From a checkpoint of a small mixture-of-experts model trained on Wikipedia.
Size: 11 layers, width 320, vocabulary 8192, 76.3M parameters.
Experts: 16 experts in each of 11 layers, 1 pick a token, a softmax router.
Training: a variant of SOAP for the experts, 4197 steps.
Below are experts of layer 8 (counted from 0) of a mixture-of-experts language model. Rows are named router (the router's row for the expert) and show model dimensions 64-127. Each number is 500 + 40 x the weight over its row's rms, rounded and kept within 0 to 999. Numbers have three digits each.
After each expert's rows: "mostly gets" lists some tokens that are sent to it at least half of the time. This comes from a sample of Wikipedia text that the model never trained on.

# expert 7
router:471492541578518577476557443406520463454454476520450517548471529529588527422468458520486476549484483531478481480480536521450569508506458496483556518556521440568506493535541489524518438494503542
mostly gets: " dec", "°N", ".", " dep", " .", "″W"

# expert 6
router:450457480518419571528590517453447441511517485462460534526476510505462518484490528499481495520483518459549502509486542444448540469474556496454574507518547471521497523545503433517568546558554471
mostly gets: " p", " \"", " ex", " comm", " Ex", " exp"

# expert 4
router:492488527518511511521514513489511477458469489428461554470472431540541472476563526448510479532598432521486494515466545447485587484557522473467503515476518522553504469467581454484512486516529498
mostly gets: "|", " |", ");", ";", ".;", "\":"

# expert 0
router:514488513507452543574583526457501536448527446489420556564502456542493542492500481469472504523551484471478428531443535477554529485496505493443464429432554485507485522561529445479534487472559469
mostly gets: "í", "ñ", "ó", "á", "ón", "è"

# expert 14
router:423422460548460514451524512450454478469463468487460515570512433583525569433487527440513387515550456505474495526439531456467522427495528561403538474525535475533462503562543480551536536516539463
mostly gets: " large", " small", " different", " significant", " more", " little"

# expert 13
router:451454541550499531496525527511532517445459467442454565485408423533562498492541558442529457548533493489450450566465547437525528414515538509459519497465475499514460438545515455522525472470539459
mostly gets: " William", " John", " Michael", " James", " Charles", " Henry"

# expert 2
router:484473521474458595471502523416536514485541387440522520502512519497443472481485502507427476532521459458456464543426530462522482517550507476427521494496488495484478413543573459552537507561554484
mostly gets: " was", " is", " were", " are", " been", " be"

# expert 5
router:476504457495421512485489461437506536494447486483488539487526493512475534483461536445503484552494527449492501489493507456513528502515555508474530522506438390497439547576519443515548551538653451
mostly gets: " way", " work", " period", "ments", " control", " students"

# expert 12
router:483488478550502549483491540482514507479511490424447554509464457610531560514517490407489484536497446498484471524494502472503566453528485550466525539488520475558467506549517480564585507565558480
mostly gets: " San", " New", " I", " Turk", "ō", " Shan"

# expert 15
router:461489491521444499449581526430480504493467451464500554460442518527538553555542567495504458549501517425466513563498495487485532452517523486534498487487464466564526525472546498514525441509545492
mostly gets: "\n", ".\n", " |\n", ")\n", "==\n\n", " re"

# expert 10
router:448496578523518537436517514458510468433574502495465568460491485495500536520497580487510495554537459473522499490463547482490489486560505492486517409503488536562462476533490480553501514509634418
mostly gets: "1", "0", "4", "5", "6", "8"

# expert 9
router:470445562496528508475507526534471413484538405540481537555455437508476545515519453498495471515500533469464417502474456504478586462492518569487502426594493444467465498556505457533538563551508426
mostly gets: " Cup", " Votes", " Championship", " season", " League", " medal"

# expert 11
router:472476539528495501505521537475523486438502484475455541477464467510557523520493574420480492529508512504464466569438549447506555477574545572461481443462457523506500444543572418531564500479535440
mostly gets: " –", "\",", "—", ",\"", " Records", " tick"

# expert 8
router:509474458477479521538496495482535465461473510453512532576483523494544461523495525514513523545515584514438485534442501452484488521497483513474486490485507503456449475547539473549541471546449475
mostly gets: " lb", " kg", " £", " ", "–present", "–"

# expert 1
router:516473496479432543473540502504495441470488477519472585552477459513536504484515580492490466505495475505453442554461535491554532541544488577502487506448517452481471515548485506512563480508587468
mostly gets: " University", " son", " director", " School", " father", " wife"

# expert 3
router:528445528536518543458485519532468460494480443471461535520452469529529501423502494477498476483493503476436450498475526491516507527493544549434478501484488411494464419565563424551550541524503465
mostly gets: " and", " which", " but", " when", " where", " than"